From a checkpoint of a small mixture-of-experts model trained on Wikipedia.
Size: 12 layers, width 160, vocabulary 7648, 23.2M parameters.
Experts: 40 experts in each of 12 layers, 128 squared ReLU neurons an expert, 2 picks a token, a softmax router, 5 empty slots to pick.
Below are experts of layer 5 (counted from 0) of a mixture-of-experts language model. Rows are named router (the router's row for the expert), up (a neuron's input weights, with its number), down (a neuron's output weights, with its number) and show model dimensions 0-159. Each number is 128 + 24 x the weight over its row's rms, rounded and kept within 0 to 255. Numbers have three digits each.
Before each expert's rows: "comes after" lists some tokens at least twice as common just before its tokens as in all text. This comes from a sample of Wikipedia text that the model never trained on. Tokens count by the router's weight.

# expert 26
comes after: " the", " a", " his", " and", "'s", " The"
router:169174131106110100120106141105097104102153109162128106118175176139097137135151104109132104100132138168097107116151114138132117125122121093143142107101163100096112120085109110141137168110164145149152159134122161171116143173130101141157119124158169162154068104145119161111107137139153115118178166164161134101134125140133144114153113112152110146141111114080151149116142111104105109129103153105115111160141162116099104113143096093150152166114118134110176135137094096129116122118116162
up0:142149123117118112130149109109159126083149129165134171169170128137128153170101104075099134147093151146152104133098147095122128122133116126108087118119128132092111106103121121126118111144105159143114155099109168096061133091116131151189136148129147165157112110140123122179126128114108128133138163121123130119148158118178151121149112134102112155136104128122131159096088176139121124171112111114152112173104144167086125109131127161108141106096136144092098122124172134125083146122162109
down0:142138109148118145152104170099101148126123111160185131111087094154129160147108151124162085115132096125109124112116188113149164154151118160103096169108126150132136132163126122124140113095115169139159114108116133135129162113104135158070096107117089124117112190106148142152115129111123114088104100122089101134125145131125110120163117130134160113114155100161141136146102105116117084129102106146097082115128117128136144139121136090116123135129139086142138118151136173190119158097164159
up1:179130159097129127105116158153097126119134123164178137153143122160132108082122136141135130129123107144125148131093130109109153135132086137135093093153071110100106114135120092130059151129115093136140128132152147135147129156166148181168099145115164147150106167148127106108163154115162103149151136090143140087148122111101091178105126147135108159123114152112092072136135154137150102091126138112124138115133137132128148077094124136146106105103134155135110121102124119110169088094143120
down1:097141116152131120122094137122131135121095112146078172163145123108109110107119110137147126151115084127106125095126115123181127151127130136181155090163158106123137140147142159101125097104117127171123096134099087131104162164144171164079122138135157111143134123112113135135145103094105140149074131121096124159132115121136139101138173122115118122132109136119126122131145105116076163142088130138142129121082164125118110196137059088133165132138085159094128153112150119145106147140140131
up2:138148103122095129140140087097128130147113129101158105142147124119130191132129156066127143181109167143120131070133110130165087135123107133108128081142096130131126156133114139086127132118114174103111155133137151156140111118133095169123093112131130152128163074103157146174104136129116152105159090093162157119169095133093126154121140126101157118123154142141100085109161129162152129105064111150109139105155131106132129127143143172111134159151135145115151092150117130145114110130129140
down2:117111099144113137129124125107130123107138103128110123144124159111159089109102121126144103120111144133109140126144126146110145116163091118119077141105169120122142065141172083118132122094146165119079150159115132120139123130088133123127172180148097153136121159148127084122116134101118139117133140161139163116127132110156114150162144132045104122109129130084131105115143130132140112097163104150144103135112144200146156131123091120082151082133150149136140115197093131133138098120114106
up3:116105159087129117110124153112121112102136134121157131152175134106138127098121108111093150109116099128113079138162137092095101148144122121134157156149154148102151100163188112088177170105162135163138104154111131129118143185127132136115120132150117138129077182141117120102121140126128168105177118147134126110143152105091140115166130120101157160168120114157136137132128147116123128122131101136144127157140126079142104144134107087086119115075113113094113086128136104187128123111119091
down3:123119112133107164134073097110147106119142127100151105169121157143149111113069172136127125123128117113131106096157177124076128144093110148108082146119150119151129109151145131106087117159110139120120112123154114147170164112152182139115145097150105131151149115107141175138118143097175144153104145137149102155110083144126096145142099186105121127110109145165133151172129079118128119094146132121164130144121089096146138115170125136102159107120135125129118134119116142142075150151157134
up4:135166124069187109130103129137107101084133157162110125119099144146146153114172106146165110135137137164120107152174126122190064108101117102116092100165152110148138156135100105104160115106139130145136132130116099135120144134123116152156102084121121104121118132112158143143140103118100118137133154127108117092107105086106135092147160130128160162175130125125106116161141137147151179116133137099146128131155074126148115122112116126104115133102169121146098143112113128090139079151165108
down4:086113090144115135159165093134121119140121146126078134146148117126137080089148175108130138162137175134122138162134078125150107127162130150139134123070107149130164137072117103112104167121149119143122116146094181095120167138133088157153114106127117140128142107141122138141143157154157131131096131098133152141157144114138133115080136155129132101099149105141154115121166083110101134182140097159136103152124145116144150128140112169106137131145147123113137155152150118121096145065087140
up5:104157095140093145140094141118086146133139120110091115132130108115151059093151127119106140119127139122098100143139144139171154119139135147135107093129113100092092129107093132129174140145092108141125121129136138093132126174101131128125142140122132160166167149110130131161112150135120094098128167144154161168123135132150136150097159096144153113143080150123110094163168124157114101097148103186099085108096135106156161110128073099150168131131135136101114141115134134141081110134161138
down5:110085152097117141174130117134082123100121091119110115112139087108111147082156099093124091093145125169129128108165087110158172120156161138131129168135128154116091112089137106116132127115108131130120095106144154111154120105136132149097159107160095143100090122113128121109130157125115124152165114120115077149118127138139144145141160132176115135192124159110128113152162129179170125115146107142154128126111125091119153135151116167120167111149116147100117120122194125124092094111147131
up6:106146147101128123155120110126130130097072112109109114143132129108102144097120136152116118110112112092101134108110123107147120182113134122104150127132172123157118108140125092105153115142149129127129157129101104102115083092129152137127137099143139143147132112120138160139070117128114104141149153129104063109205115109134168120141109155132094124133058123098135107113141158149135125099107104155127168088118161083108125150124142155127094136157071094123167107101136171127121152092137163
down6:148125176146146172130107093122134122139185156149151162129157133149081106124133090097141134132165139132138127106081103148090153132138131118116112089150127121116083137106136110126150141113134162076093114155141103116166124172110095116128146108110138104120134131113144167136120149116112106112130121111135083132121133141109129127113109117110163166156137054132084096151123116103115124139121110135132138173115118177190135113127133161135156154119110119127089148110192104118152096106117097
up7:089145101106120102171124135135151129178129134134103130139131110110159129126119113131123117105125127134129128154155114130112113102111145127136166114130139114154120154155133133108147118194104150132142149087133122152170123149150134168156145137122141166127164096144096137123131098146119166133155108185127126099157092177122104142132128129096110131123103138148161154124121113107167111103122108096097069112102103146126133138135145094175092160093193140162143133065141090116111151065125119
down7:149134123117164156115134150143123179168145182133145103152147147150083096175125116151087112067148136142112129160142151124119155112150113124106114128143112171153175113142161135158125107117097164133120076116069109176121121138117167119142165152123119133130121141117106127113131124132087089130110139132139132162128138078102138131094163102111113108129119165104118101092099140146173103146126114138123134134150132106127148075154134144137106114129146107093119161119112091097167161155140111
up8:172108133134097118143154084150145126153117118113151112134162201085129149130149136149131128118126127143104139124142146128170129115164142105146099087100163073090139106143121143161140135126095131148155147093144091113153119127152152137122146145082163146096060126126163151128145164089107144120160097116172072152124157127108120148178102171124142117121112155092113121143133139167095120138108112127122109136133102115134084165091130119146099113125158166146095110125130125114132125139122137
down8:102138145109121144148168148148108140096137133126136164108134114111107101159101139156154139086148132133147131107119107130096108118163102135104125095134174111121124098128114162137111176137130112175106152112152142110138165119158164164129158178085114138112137139107180125144119127183101112097100135093061125090086114134145147126111124155124138120118080104133151126105127129097128157136082136113187126104106172137129137162167135111125149104148133105141107148142125158172141136125093095
up9:127129094160155129127143115094166113135112119140133147131137155163096149057158138154119139124112115114151157107126084150112117117115130116152134141107068086138142179126121115151148072155146115124128174119126135121088118113135156114148122106106171161161112137159127143125152110133091124137124139139126161169113144180122107111122104149072148114117124108106140148115162156099132125115079155124139114135127143159192144145122113101132146149113124129123145060127125132156164152074155146
down9:133075108154140112119122148136144144082131074127123111117146145155117115148124138128149167094120118121117144152136122137105097134117154118147144149163129127156134166111109131143147141135092106136084104156148109111115111120101131162107151170127088099128123138112124184149107128107116122116149140204097133113158136102102102145142159123147081124124166109150116145142152119068155120157117123106147189143163111117126152110134136167069114147146124174172081089138140113142106125131147096
up10:103114133117093112121098142066102123119149123147133115125112125153142161148155157159092109137107123075138117145134116125095151119120099130153165175126169143138092080096107156129138086122146141129148127133104159160110084103139162117122114098113114094127129161103112153143110134129162153145099120094199105125103084124121134148142131124149110098090123100179087121128151173143143078163140164126119123110138114136137153132100142136129149094112173139117135119127145112147158130126183106
down10:097109148140081129100116123108116128155139164142148114074082122105138139135093137174096143141126103105141140122156116108111130131132147107131143139102099104157151100117141108177096119168156151115196120062123150174137131161094124099130139137131165128120124159128127133143134118121150149119147166130120136106098098122161113158093089130121138141128160126110150134148158182108122131151110145154154076109116166131137157094098082140084141100115113143132116119120118078109173130119101122
up11:119119119110129124170143139138131135109146127159103124131120178095172145124131123147128141137139146132109161106132136124147128133161128140145147142116122096140153077096106103146117173173159126100108071095119147142132139156112124101107116101142140169151094080111168098106124152147139118165156140115100119112108121085115125145145182144104089118164121104141100143120107101094157088097156149183172090095111140150108089149130127145103135154118143088102123130128114071100092120113145124
down11:147093120111138124137092127137110135125133157108118140108147165114159117098107142074085132157104111129126128153145168144111132104155158163097097128148091144120185114150104130146142159090134101140093177141150123100117145133086168103141094155152118103115116118124095146122150087134147112149135105136116146137129113126089068124183091175126114121192101150179134124158149087135165097142094132126153110145138126148123162148125137134118164144148115106111097124138133119097095113131116108
up12:131143125119065171108107165156115127125075155090151149124106182101091093156150123119141124172064091117155145120095088093141109139116130164098079102122162134100135112123145104107189143110163146117136127102125131141129140129138117142147126131105167143122130148117126187108117104143135138145151123095146123097122157148128100175153149125118123090131116167106094157129126146120146104134144143111097135151118156130093093132161117130162138130145109133111113138118147118134168097142113172
down12:105100105127114103116132089144114112168080116160161136120117078116113125162103106154155158130138126148139086125103127138142110131143157160093152172186113107145122094123174125124137129129143109097162159120139150105177107074103173137131135148122168113140156131155135100072101177131126100138109145112154098135144140082139119153148152126089139154150148116124111096122108122125090110120089126146156143112141138155125122160143111104125100161144107135162132153130158146101125115138128191
up13:123123120100138112187106108140110141044115119111125191117124146146103141142136151155164139160116109127135145108144094163151123110124096112149141144164172140123143092143148140142124145110120142105133145153146114146116133153122084159123161136162114163133116129130076125141093126140067133173139104150161152134130112082159114111085126135110090161140164155147111135096124114128122123076129161160102109115104105102164121158148178112126121128101108133100159124132113107115156134140151102
down13:115164179136163131173134158134134129095139120108098093143135169138101153165161128121162142177169123117110146155139139103118130110178106153109107104106142110108122092128092093143102143157111131069170135104097118120155114123132143146112094081126115158131127079118139109102096131139162100113115161112132122119122128094140068142141159143092105102133146141166144123134115133102131122127162120118115094114144139144163124091127135155132167120101101155126102153132088122121137093160186129
up14:124138158120124110118103150127130125146106122150111131095148130128088170122186152144107134100094108139099108092098155187165143133166116137165136163106161110134113149157097141136140120145180172119122106119128128147156179130133104116127158135151127128123131137110109122131121171133129069143149139135107126097172135094106128124135162130088146141111153177128120149143091149136167140133137098093090130160117162124127156091161125095100117132145123079149156131136101113097059124128150148
down14:100135107151147112129110103152105141106179104126102105144153147109140156126145133099140145147165139128118177150131119120118141112072122124119155135121095137120153164144122126077166106073129128134096101112149154140130113136106114114156146149104156121141132141152102169147138143143142096138114144084164137138150095148185123149127123128126093119134149172102129077098110103109131122113132092114125151132109100162122144121158161118141113115092100085145115096078180115132141153134211121
up15:191189133148093139096140133120149134135137120125123132112142141163177121145125087156116120130132094176123102133091108144144106143115122117144113139130089120095100093134107113136145136126105157139073141164118122144143103073120132098107098123120086157174075114146126151091135095155134143099147103119106129128139103106148129152141104107148114165181086141098146118162126170122117136113137151112141132124139138066115141137123137143161160091137157170123137122124150117114140146142132065
down15:124135100132100138137164117124126185096122134133094092133133127159132139118090078124106177125123140128099142139132166102074151112108104123132130122129120143131107153117157085099167129115120138145083106113097082111113177141169127176126108093138102121150114133167121112086148118155097171099154126104126145144108105113122097093144164135117077122165089118144094136112161141133065119106136142163104150116119106152154117144150155114126149129159154128147126114135146114109091143097132166
up16:084148107132121111163110107139137091100157100178122139129173130110159111136111118167132109153109114092117111137124137151135158186125176153136085153100099072175142156128133134098156176114105144132145113155117079167134147125138157157132121130140136142152122092151077130112138108136152149124104095103146120115167117132131128137179118144124139137147140176102099120155104119162091090097129152137148167140136164133114144100121107121142144102117095121123118087128111113098136136092159100
down16:135129139094129082077160093121122080113126170121096109144128103100129148122103162113127164156141130197158086106117128149111088148114105151110119141167154145099116166164132089128136107154143127085151124104135146102138145125151106182135119104162120076098142138067095169113101124100088144118132124112154168104100141127131109094145160152086107122113130195111131138126139144137159135136124155134116122135119114131149119134149145099115124150150135127127137113126149142129119100101163160
up17:167136092139107117121107144135161131109139121156127150130198129137131091116135134092119137130166148095123089140150157140067133164148130119127093152131144120085143135134112111148165089088135141177140108151152117190123108138123119151075144106149139127100114136080153113109123108142132152133130154169107134136176130114108091122133097168142154124150124126173113130133193142113122125080116162096142138099094132137146151112144136149147096177081131134118125141115147135117121103165135131
down17:094073154134059170123151105107136148121167101110126119180090130143139141097112136121148144136172110096142084083126119116155083158140174127147103144135111146094150094090137142159112126127160143132083080155146087090109113120134118152134136134149138088128174137171134135169103093161130127112130143109153163169109151088103137134139151152125124097151149145127120128132083087138144108121137132117099139108143129129096155125105152112138135130118134160141133139112157119132113153159108152
up18:098117165133139149100137088147124141150147116133125115121125106141100122152153157115100092096157116111136107166100140099135074119142094125122148127143158124120149126121075107154119137109173113147135152140114148155131153141119139133089144135162166117145155158148104142142116125104136149142142125148156152128109143130161109144140098116133136084134138131120117148119173154077128079078128137074149115114121099138159104129108109117078145181176099114128121108165108130117123140059098060
down18:106170144109162145142134122136098125145158119109134173123151143142132122136140099148140159127126178135103098159136139082146109141140120157105157147159112126128130150101144151123154119132156104148133104176129124109159065141099115171135131139096119144114119145126171133145102119074154150114090115117177125085093135138142104136101115152065106118107129147124128139113164133142139103085159101160126128112150097106146125114167151114064131093121101140096101109124152148062138112155126135
up19:144107155137127105090097143105138130142121163082115100114108104193101119147089130126161139127144132099090105124143116096119141096117165164150135117098116114078162149134121173111110104160090159167157138134122159119134156119132115128089107132156116140101108167129130125137104117135162089124167088134121124125115129094156183144156128129142103114107111129091125132144124097092163158106105128159165161126072114097110104160165123115133149106168104151105095115092125112140130128146121151
down19:153108163160125126117103178156172150089145115138119105142095131175139094073129131081134140110132152140134147121147115086101132144150160104090047150105138094152114123157133154117160146118171145114175142142102158132105138122144145133104152137142137117073143117120118128102126136120119114112134085099097135136145152116144147151119125153075108131110118073157114114099148105168106166155120124144135149112155118133131117133106168095106110163084119126163129143149112099126100117113129119
up20:116082132153139157121151127137134142136135080095144138152152096142130138107129114144087104159144132105160123139098139132115158143132087114094113106149132147080142141113143083132132127173118137118126155134134148171156138148100099127148137114183117102129061149137081101140147141169112122148131104152165123139100044127121098103166127155118188087109084116119130135138111097117094131176104147129142112097124127077103125123112103117121144123139125116168123146122133105142124119155134159
down20:105118170094146110149126108099109139127141128156123157145139118128123153150175104135123100134091135082164160130103137144107123143160142138099130185129123114133121154093124151104097075134128116132106150097159183140157067147148124099115132122120085104138084141088113116155126122100130148093128165169119146130093069127102144116137151165137176111122106105110155113149092097149123147136126152104089125114154135174095110154119100143176101149141149155120127136153115105104112142113134115
up21:145129124170127110096098089109128110118164120078187102137139125090148137142154084141124115112127156146144107168108114127120139112081116138154164132097149125078091129112171121142115163122112138120128138151173117120077141101147111160122136122121072102124118152148118130080134113127120109081137164127156134076100089133138157143104115132101156114150142165101086137107133128127129119088125137162161121100089167105129134104109130178134103146140130148135119133117085118155099107145167115
down21:122085109145158123146094121130131100113099158113170139180104125136145147141115110141101147116085155130109132156178103106140130100115090155153127121101146099160130126118136097101127140126132112093141117164182139113105110164132117167110116125103098135159094126104112105120155109118154139085146154142137089149098145097129125147124132106100152140196135175161112148150169144125139163112095103141127181076117135156152120120096143092127150137145158142116120122136141109187145135139132087
up22:126131170111120112106167143110128113115071130110134146136144162078095107138151113141168101154116121121117106106096134087141114134130169155168136134154126154129167127126104169118123164118160156160148153079124086078126090181173109111133123155124144152111138104114149151116142147147179115122108135141171114130124121105135092144145122136105186128062128121115125117106122111115099095121148142111157105163130157093079106122136104146157132172143130177105136148129133124127114129129114131
down22:117109152096150139161128138163114134128113150138176122151105138130139144116155090165177144153117102146169093125159140073095093104060109145108124126127124124102128160128118169084091137126156101113124139119092132121162137153126137102101092174118143141095154165123134115118143098108124125139110122137130088160108128106105081134161138095108155121099136102092093115090166118135087106142150124128155122108124127088141136138145140121170153103132132160175143100127126148186134127153113121
up23:109157118129152102182152146100112165139153135136144160144105139158144068110126154149150105147125153120148077100117149165167114108125121120104116099109101116100098152134117095122152190125123144166122108127159178118106115092158155146129116131095058088140112135114116109106092106110152152122123108101150099138154146123090155083160154181127140106144129115116103135120120149100135113129136145117127116132127146106127147125105159137134164126093119109137147129150122148080125141166073104
down23:154106144122121116130105121133077169153157122132119136175125119108153147112095137110168148156110129129161174105095137156132113087156100097113141115148167125126124077123119088092093111132144089129121146123146128161156152130133145104168119116154073146127129143135107108134166121111141197095146143113165101094121180119116111091138138110125169134118094107127137156111133174122125168128153168144085137116138155109081111112142118152091100114113132120134100149142165115150132112158135154
up24:150123130140096130145166074125121088124069115109145126135164132114109095100099107105079130136120146098151093136130129115139123103155126160136111149112163144176101134115113163096160121120170147118133148144130132095146158142138121166108139129160108137171120118139124129105099106100117090103066124063144102095138123157125117136143159127117100082167102128143159114146112111170125135104152135115151102107122154139109132186145174128124097111085152137098154147122121120154147146095137130
down24:083130167128157143127139120115090130110179147129145115138128158147112112153136094144122123122110146121135112140123108156110145067100163142082142161130161071151078127165127123120115135139142138117156142110120116122102108130077167104132118106108126104123139124164150118120134155113085105113130136130146134132128158089105134105087141143106129116146159131105177130135165152159132103140121091122145115165096075114158112101168145066109135088104205142160104125148146144128113117126138112
up25:149136124095142104153101124144160122115116111126118147125116139136130130137109121116121137131148145141113129127119124145131124116154144118164132154100134115138083147142128086155190117176088119127117137150091137132107124122147096127132116133163089124124066162144082191180105145111142143093148164116113122171155152119109117170127113083144155095112171110143131081128167139082135132151092155155151101091145140107103126107177129152135109152103143073105134104114122115134167144084104120
down25:134114126126095123084109144098134153104160125117111115154139153160145150122125120144122144096106137175102138161099128100155129152112172160118101137123141114153141166164125094110113136108180130103082117134129116118127087071124106107113158099135109128146146112138124103137144122145094119127103106116156144098162082150132125134165134152121136126150115179130178131112134111102153087091110145136190114146149157151179140117139137161091061134138123137127131126099182142129128158086109110
up26:110148130096094157126129114156101118138154104150147137082105159126126139103129141100109138174142111148096141110155131158109170102158126101133095118157131093129161135070114103103108157133156102107152157129122092108159106153184154161142111131113125096098143110092143136092134119091132124099089139118120121110122149121173151127171113115155110147159095102111148147096149131080127169132115145160091065125113174125088143108138127103130131140124124146149115116101100133112174138102142147
down26:114092178093180116107130103122114163120124143125103100097157111146157096127114139113151158131160130136106100154145102134128150115141160124141101128131144117134110109132129103111120108157100130154100123131082142151126097124125134098170155109154117141107106141105133122112107096120133136169130129166125135121108106152115129167086090132119112111165126158125141122174149144093108177139122094112126173147144080125167159124083145132119110125160115125097169160064179176140140134134141184
up27:102121142115110140103142163131139084117122128146118097122121114163153081117166085068156144135135148114152175152110115152125145161145109120131120120154127096139098151178155160112138156121123121158138130123151119128113142105132115096130160141132162100145138115120093098109075164107113154110130149173116163130113101078100159130115077164122082132118108108143121135122091138114124162142155160083126106096104142141129103173107108145138136154135172149145108084148114152134130140165133172
down27:124145093155137121115108111150159135084151112117110103093136155162121155151120176112137134126089091139158104154104095123140117116140106110159121139125128096124132113129138154150109116109119157121147144113092132148101110152140145134157098149098103152146121139135121128064142155107167149151126120145152100116115067127151170111143156137129124083129159103110089163120100119140152119108143122146154139100108140148138175138105163132086156159109143070095132149093112190117129182158098113
up28:119082167136114084162110155095106155166126094111108157089157159181152134139144128096149104139168159179118116137105109108171125138117090151125114142127092162157127110118150122128144110131174100123134174097125127102107128162145155139091134097144064138102142152127160130161136157108136170125162156131123145137115140146146126123111098154152107132180160127117122115158092147155108080128110127130084138134128119148125134140139150081135109117118111119169099155114145151147138123113157156
down28:170151103108144123125084165114129141096149098100124114124085099127163098109135116145143140136144155107108135136157150126127157126120120091085168174135103088151084168135155120091102126120158140100134092164151125111147141099103141156177101143181142142121111123120104077160102130166130130151158118114136144099129155130088166165122114106132141118093138118126112143137107121097121099140099143151144091162100129133111127075095115126116135130177136141149170120146093156114105144163108108
up29:125110121122097116142148112087103162129154131176167164124100141168118111146131146152168122152161113174084165152097134111157109135110086134137150110094133121143159093111116115088133152142066125140154130159127126134156098113117148127158089114117169134120091150112164128098101135118126123088120123098145107132096140155106080121140047088105165114154137133109118114115112122141115131124155113096121151158106129181089096146134135123129123155127133136155123154094112113160124154135110151
down29:122117133165143178122113109182113133086114155154104119169135132114134120152135142098104140101150100134104119118102145148157101065141131145141142125147131163111104163196158094132144106150125089133132152112086115113082110108172135137138161098091119186128150134122123120161083126123134133115128124091115101105139090094148130156110145168118110104100130135140090158157148140118132150149133140140144118106199151162123126131113106119127149107146158155148137097104143161099128106115158114
up30:121126176134111122177156116147089127105138188132162144110100128119111109067148113089129139066137121132155114142095136111074137123130134120136118156085156155129120081112148159111141108166132137109141158110146112131150106105156107120120122146125141124145133114131161106148124154078127142129172124149119117096122090092144142177148150120165177104130124109113127140131153124176115145104098112126113150127093110143132126108130176107156180131122117063139135119138149172115146143107109110
down30:103149144127126146148100136161138105138115064125168110112143120156114130115082146158153162117130133149159134159174071103167148137151120114103092112110130083129128123153133150152139119108105134131088088102128101146121095105120124097105137097065142118130119070147087134157112116139119103109142141149143114122127118137120111063140121107126121143120084097112168167134095129138118166151135121134158116147131123176161093132112132159169167103114125112105118098126119127146126128188123146
up31:101142112141140067165115108156118107161090110142154105125094143156140106139103135119115127134169086147154118132132137102113190157134162111118121112115113128118102102150110106095125105088189109154106149138135102140133100121114105157122104103134131130122125101116080114115173138122139149128127094166142071170120143086141092151094146125129148088151123139127129153136136106099150123132097090126098121158118149134129122120117111084103121085142166137061156130113100154121097095131147150
down31:115131183087112146108150158090138101144102141126115135127081069109133104129146145173104133144096116137121140154164134094124154096151108099102164108118110159100073146101109149142153155149120135132110172141154173121078127134144141088122129102125097123120153142113152116159102107109125126135101136130158153135144122117147132116074120111147111138126129083106152120137097122161129102106137172126136157133121130141151097138167113156102154170081121101128119177101123093166132164148154141
up32:196115159107123119110115156120089109085132151114138098118127181154118153116163134072130081130108116139113136125168127123136094121125116106137145093116107113111133193089200142162145138121104123149119099154130141137143134110145126099127131092142146122112142106144094128171146126118088129113142177156150103092128114136167123098136148123147148113109128127169161098129116100078125112129146159125063133114157142113112145164112140159132188117112136116131138127139132132135082131106115127
down32:199096093150126118158147131175095130127151130156161140117156102159140175090138136094150112126112136118121101146098122098078111127171158157154114112164108106176116131149154153102156112134115120111102122158131120140080162124098126121141139104147121123114153097161125114177157163117135131136090166131141114127117133079093139124146120159104094112089122118123125078151150169102134163078143118123154128115142175136140124130125153111119130117108161148120160138131125142157117078123129131
up33:151164100163121095096140115159092138140135106175173097095144073116136107162148127127134143112110147114138146166112156134174134117132158152117131153121124142105139119132139139135104103130123133105129129113176128110133156119139114102113134122129096165136099134088114134099174180137104163151130102113156164086141107133060124128141158125192131127118112103091135124080157107134147117103095149141122156173145139166108140130111074128138136079134093128110139115084131124114131096110132117
down33:114082152129116153096104114139165191128118115121120118137153133160130148151162191145126133136128174150109125131104149131126110088136134100146113105130159118166129107125124141112145107139146060126129134124140145062145126164138127150117148121135132062125116128095102150134163162141101120165126127135121132103133089133143120153097132114107082124085128138142131118120165157105149094135169153111118125111094160125146110106140108088127147145172136101067122103093154164125071146127123137
up34:126084130114165109133128088167083129097117158148137084159170176146143100123121153111101114130135132136107105121118101208130143084120118119121140138154133089141129195112121056135126110121116126139117114094107108130087144143114125112093101103099113127171165138130168135118121165128142165150135140128105148123125116125134097174124120132106107116099143107084149145107100120172128150130151114098124165109124111100123148102132133125100147145120113123116186109124148111087103123145120092
down34:160146124138078121115139146135145079093126120093128149110079108124109127098149139090136136198105114117116143101162116151143156118098144192141148113108121143194137070149133126108125113117097125189101160136099149120180098125131092141143143147124129119106153134078099127106142130153147132105126151127151119111140130143120127128163151142128140137189116105124122121129114173092157112175157120145115157148135117129088121084127114120105147149132140161097131111128117147136156113146158149
up35:103122110095159109093098142111139147109115114136130120097106144147063157104117117078123117135138140122105130121142140102161117084112123116087113175163139090153108155174148144158133127112158084104085122142178167129139091168124116121164163122114149160121096126117106129149090077135110125126111138140142130102123125148128119145169120123129128139081134119145100169146134123161154119121114092130105124112126130100117097108118127083149132150123115080100109101154122103095100160191148135
down35:133111178122134121148126127133156154109127109143148116142097096110108088153115182159149092128131133155077138133139097155127175153117162151131126161076142143106184144163129123118154139144130121099099118167104100121166092155126164151126082131102108143086144123168124154141149140137152122098173095140146156118119129105155089134121124087111153123138107146105143083158157102133154134131148103134152136153114159118109089177123156124094135092145112128155123114116090136095117108131130089
up36:125113069121126107112145192122123138136092088132152171149176140145164112127131166128145100118143107110084125128157137130123143110137146135121126174126144135117142124140110169125144089187157115078149123155107113149098132130154089091143128134110120102142113146152157117148101093109079173121169149071126080116117142085147100138137109145139155123126153122141121139160116108096082133112119107117142104104145174122165125123132140179107154129155133147088121116115130137122112116123085120
down36:130089123133124139115093137104109126138143163151144165154102133132124139174144133151164159112089133119113170150156083125099147131090146106116127142115070108101156101132134163142130144136118159091131126162123082106129157110139129084129161126097111137111092111134130102119127100157126111123122140169096133102133171132114142073148126162152140115116112133117124135150151134131135148107153180108105103157126091126126172167163147112136165170089082107160148105138170151136088085104135139
up37:152117146099158094151139110099146180076065144134113141140124132143129150160092098116099129106162107144118108123142110129113162153059114133143139152141175091114147127121121157117147165130140079097131137162146143134119123157137128124134136150139131133156169127153149159128110119154106125142140127127125110130166080143110118109107156145117125159113103124079168126113118131096149138191109181141077125142148142122155129116140145106153130143150156105081123113173086131164157137143116145
down37:119162128150157184120122112101143115142089150162106133158078147101104135089128101158171132091132147140113117142134133097096138103128144146108144143119181148085132114126126111109156126106110103095135151157157169139115130110137120105120151131161121095069157145157153141115145102095105116141158116101100109117132104143120170101095154143132160133122193144124159134150164153099103152146119114128121124099146113112097131132128165133120111169138135085091122130135123118171109111177110075
up38:106157112103101157086097115154172140126126085128151180154121157156131141076137061108133142163106106107132159118130163120148126139161118126133124119121115134110083116112136145128126126167141140095155084143114138150132144125154145164118112122118099161114136153098156138144117178151136118141107086140126153130102091115172096094121128152139170112149173116077117118138122099164152116130127117144148128146147166159118140128136087133160080115123112137136183103154098142118109099128104088
down38:110103109123158134147159100134179121127132145103149102162095112098118145102145140098135120132127161127105145133125155095110148136129127142100168063158117134115127091136131139141122162124125154124145135130120189116093157154119146131111155084131169147125107117147125156127153155136077138105124128097145118048111105148123095075142111125134133121143162097131150094122141153135137139139122137112086160112167108127135093156130062156143112145144098098158107128148120185156127167148119123
up39:133137142168145141070085129100119092144105115159152130158130135113151085103125104111126135144162112131132159141123127109145146105126122118109154108140146115154150163127057144152120121102139153137138138173126162154076130131154128141112139112137127090144116080122121126114165136136128136126146137113159119177145089158150148156155140119156153139115190123140150136131113148107146130184171095173106129099087119144133159163164154174102131091163091112141083153124131123103119139106133125
down39:122160129140141148072107109127077098139168147120168140134122159189143107140130176135109114085145153081184150122199113143147172123145108122145138127129139150119121133117101119157117143122139164138130115153174141140147118105150131117124139121172128162131140109131113109104093114144142140144124111144081134135135117122142156100169104137167140115156136113096101085158117154095090097096136129131137149106111131104120073146111134071140110115139111141119100121120079095142122153116103151
up40:140136128086138164153118074108145120096139147148145190125149153122126144147147117141119128105139150118139121140125123151094108125134140150125155140145116130082137066188109097093143183141144104136148095168116139163156135124135112118163134101182085098194146101092150106169133092163153094106156181115131102115108135147145108128114101134136122135127131152142147107130125135147169128136092159127116131098139129096145094146124137095153148124104136136127103103119141163108117130095152163
down40:112141125122124131113122153132155141153099145155126142110133137089128125124120156093121174124121100107123093155094135147159148099109103134103088131117181126149135118086130164142161103122113085094127086080146116127128124145118144106149148077179129154184134105104156123145113180133095114131150092113155153154101104134124092105162148141170146108117118163115099124174100120094084116119153099182148129109125130130161122131134107100125127168081147149142127151139152140122131127116178143
up41:110086088140088075109089148130133138095146152152127131101127153116146126126105104121173143106140140126142149104149147130112125126120116147117138113143117152108148149086136149124102120159153124154153093112131160106161111160122093153135157113124104173138082114103146138106112110120144155099154145176180135091134124151105105126095170165118126137136079138126116097114172120159135136186144165098132101154135158130137135153127136169091112104178100097162127143131113171100145124129133083
down41:131100148120129170127139117157128118120138168038133114147127136098155078087142134116123129102106146132127105126121080129078105159135138108159110169137118134130125154135136132124186094128132149137159142150137116092131110080124086149148128109135100113126156110111104126147145086105095152129132092121120132142141064107129099157133134107102138094145137117129127160114114143076139170109113119118148129119123169055100116153096120128136106140102133090128117155143166161125129137121172143
up42:065117089076159160155132149142136128127143149131118135084190106145085117088133136141110108112165111128110139147163114123115099149153136138111116170107144081136127158168114143109141153131138161133085157143129157148124141126121155164107139158122081106110103102143155136111132189132115149133116089180155153109082151137109145173115158111089090150135155136157122118139128158111137105108127117108130146149146120139098171127096133138121116125165143143135108132118152110131095160092149131
down42:127154152097150107132134104087138168129126131148094133141114100129061124159116152121109152101070140126140115136168122174098118152152115133106154080136106143150117139125138145143138115123157118122104160100157107155124103091122088162108140092097159157126129161152127158127119129144118143109100180118121153169165115123105084137157152119110146070089139176155152142104122118142131137111133143078132086103122128104142129144119140131104108134129092107121099068122148134097165131124089127